Experts of a small language model: a softmax router.
Below are experts of layer 4 (counted from 0) of a mixture-of-experts language model. Rows are named router (the router's row for the expert), up (a neuron's input weights, with its number) and show model dimensions 0-63. Each number is 200 + 40 x the weight over its row's rms, rounded and kept within 0 to 999.
After each expert's rows: a language model's description of what the expert responds to; "gets" lists some tokens that make up at least twice as much of what it gets as of all text. This comes from a sample of Wikipedia text that the model never trained on. Tokens count by the router's weight.

# expert 23
router,234,193,272,154,256,188,157,140,172,158,143,195,190,244,146,165,171,220,200,173,171,231,215,271,145,193,175,210,121,186,191,246,243,179,216,149,194,235,225,161,249,226,137,159,131,228,237,244,215,195,235,225,225,167,160,215,199,238,196,285,172,209,228,253
up0,124,275,214,137,240,134,286,161,218,254,161,218,164,200,149,125,176,184,179,226,192,222,216,168,210,244,201,100,130,212,166,260,249,178,203,245,287,235,122,309,180,179,130,188,211,255,199,193,204,204,181,142,196,182,193,158,177,158,154,205,193,152,198,204
up1,133,211,163,218,180,241,173,168,196,191,187,207,229,229,234,216,173,209,185,308,162,279,186,227,125,249,211,130,235,216,191,190,262,225,228,133,169,174,249,205,299,234,232,225,234,203,165,206,267,167,177,220,126,139,239,185,200,211,198,183,195,182,158,175
Line breaks ending list items, table headers and section headings such as "==Career==", and the newline before a table or dash list.
gets: "\n", ")\n", ".\n", "==\n", " =\n\n", "==\n\n"

# expert 12
router,164,203,182,160,222,188,186,181,261,241,197,237,148,156,156,198,249,222,181,241,164,254,180,227,152,189,186,207,189,276,218,167,271,128,244,206,195,215,187,183,234,217,204,238,193,173,163,256,155,123,132,157,212,267,214,133,180,227,185,169,190,158,236,207
up0,177,288,240,190,206,126,292,176,173,231,218,235,167,168,173,143,224,162,194,228,210,216,230,186,204,200,171,143,184,192,222,209,203,162,189,260,290,260,165,269,182,118,176,156,171,281,215,194,159,169,217,189,198,170,229,145,228,166,120,202,244,155,222,215
up1,193,218,191,229,158,238,227,166,219,199,147,211,236,241,213,208,186,206,221,244,199,209,150,215,144,238,194,161,177,212,208,161,245,188,202,143,111,163,278,155,248,261,203,241,222,151,166,174,299,153,125,210,151,226,229,211,174,232,219,195,223,214,188,131
Blank space tokens and numbers inside pipe- or semicolon-separated tables of election results and sports statistics, before figures like 1,729.92.
gets: " ", "0", "1", ")", "2", " ("

# expert 29
router,221,195,197,189,176,241,200,165,210,276,259,201,277,146,161,210,191,158,227,252,147,113,180,200,153,221,208,229,120,279,244,227,236,231,235,188,149,187,166,178,159,279,226,284,225,237,277,226,206,200,196,178,166,222,244,161,155,151,200,167,182,204,190,282
up0,156,260,191,105,223,132,229,163,211,272,184,246,169,187,173,162,208,138,231,198,178,204,188,161,162,193,165,145,156,218,202,234,260,167,208,246,254,239,141,262,150,99,150,216,183,255,237,167,138,229,228,156,226,122,217,166,272,169,151,225,164,146,229,172
up1,148,266,174,192,171,231,161,145,180,141,170,226,209,239,166,231,214,269,232,166,203,262,159,229,147,249,226,135,181,218,242,152,179,210,235,181,154,142,209,183,252,285,204,257,171,165,126,153,261,111,156,201,176,154,216,210,139,238,214,182,217,161,191,144
Second or third pieces of words and names, such as Rep-er-toire, rep-ar-ations, inv-ersion, Bip-art-ite, often Latin-derived vocabulary.
gets: "er", "i", "is", "or", "o", "ar"

# expert 2
router,232,246,204,267,208,236,170,236,115,182,290,192,204,174,192,201,190,237,227,204,169,194,200,249,152,122,155,237,197,216,258,151,212,108,274,127,240,175,171,173,179,151,218,245,188,200,201,230,204,119,176,238,194,167,217,151,125,210,246,184,189,148,127,207
up0,140,232,250,139,215,158,229,178,230,231,220,256,137,206,159,97,213,159,177,218,241,229,190,239,167,162,166,138,158,246,223,209,175,206,195,264,276,192,137,311,165,161,198,153,206,195,208,169,186,167,221,199,180,144,210,156,211,192,134,191,228,159,221,194
up1,204,243,184,176,211,258,164,185,191,242,167,157,234,291,155,187,169,223,161,227,203,224,215,207,147,246,180,122,231,274,229,233,195,235,220,126,187,158,239,220,264,218,181,253,206,249,139,184,222,139,189,182,125,138,198,215,196,197,236,180,236,230,165,142
First three digits of a year, such as 201, 199 or 202, in dates, career spans, tables and "as of" phrases.
gets: "201", "200", "202", "199", "198", "197"

# expert 13
router,146,193,150,163,189,280,160,272,228,157,210,193,182,131,243,246,204,192,258,167,181,217,171,252,128,210,208,151,211,147,312,175,228,175,252,180,207,216,193,182,144,222,119,246,224,285,152,240,150,121,219,179,234,229,178,159,140,212,283,224,189,201,183,215
up0,164,240,226,167,180,147,321,176,245,252,184,180,203,202,207,114,219,130,200,227,261,214,216,180,234,209,132,139,191,207,174,191,233,192,170,245,278,206,141,310,145,180,168,192,212,217,232,205,131,191,220,216,187,169,200,163,275,188,176,197,180,122,243,180
up1,171,167,224,185,229,221,144,161,202,191,259,181,181,260,196,272,149,193,221,172,242,261,214,231,140,257,215,150,206,208,225,145,194,166,177,163,174,209,194,203,306,218,192,242,223,186,156,151,254,168,211,208,166,135,289,181,239,244,205,207,180,196,185,157
Bare space tokens before numbers in tables and lists, LaTeX dollar signs in math, and currency symbols like $ and €.
gets: " ", " $", "$", "_{", " X", " ."

# expert 20
router,256,245,175,217,157,302,188,123,221,222,224,161,156,179,185,212,145,275,185,168,167,204,165,224,156,159,225,205,275,216,225,167,214,216,240,200,235,230,287,153,198,281,202,203,225,129,239,204,235,178,249,162,236,207,191,169,230,254,68,210,155,153,89,226
up0,191,212,216,164,210,103,285,151,237,251,187,246,143,184,192,127,189,191,247,260,168,172,231,164,213,232,110,146,210,204,197,201,253,158,193,255,264,273,160,277,154,180,123,161,189,198,218,211,176,195,233,178,182,163,166,172,239,191,141,211,193,193,243,199
up1,218,241,239,192,158,247,194,151,174,156,191,239,229,237,209,227,182,228,237,243,219,252,201,195,127,207,175,158,199,209,195,125,208,211,246,155,171,176,253,164,255,141,163,227,201,204,236,209,252,168,116,192,194,151,216,202,124,226,176,233,207,180,168,179
Short syllable fragments inside longer words, such as le-p-idopterans, rhe-um-atology, Far-o-ese, plus the word "first" before century or place.
gets: " first", "th", "o", "e", "st", "u"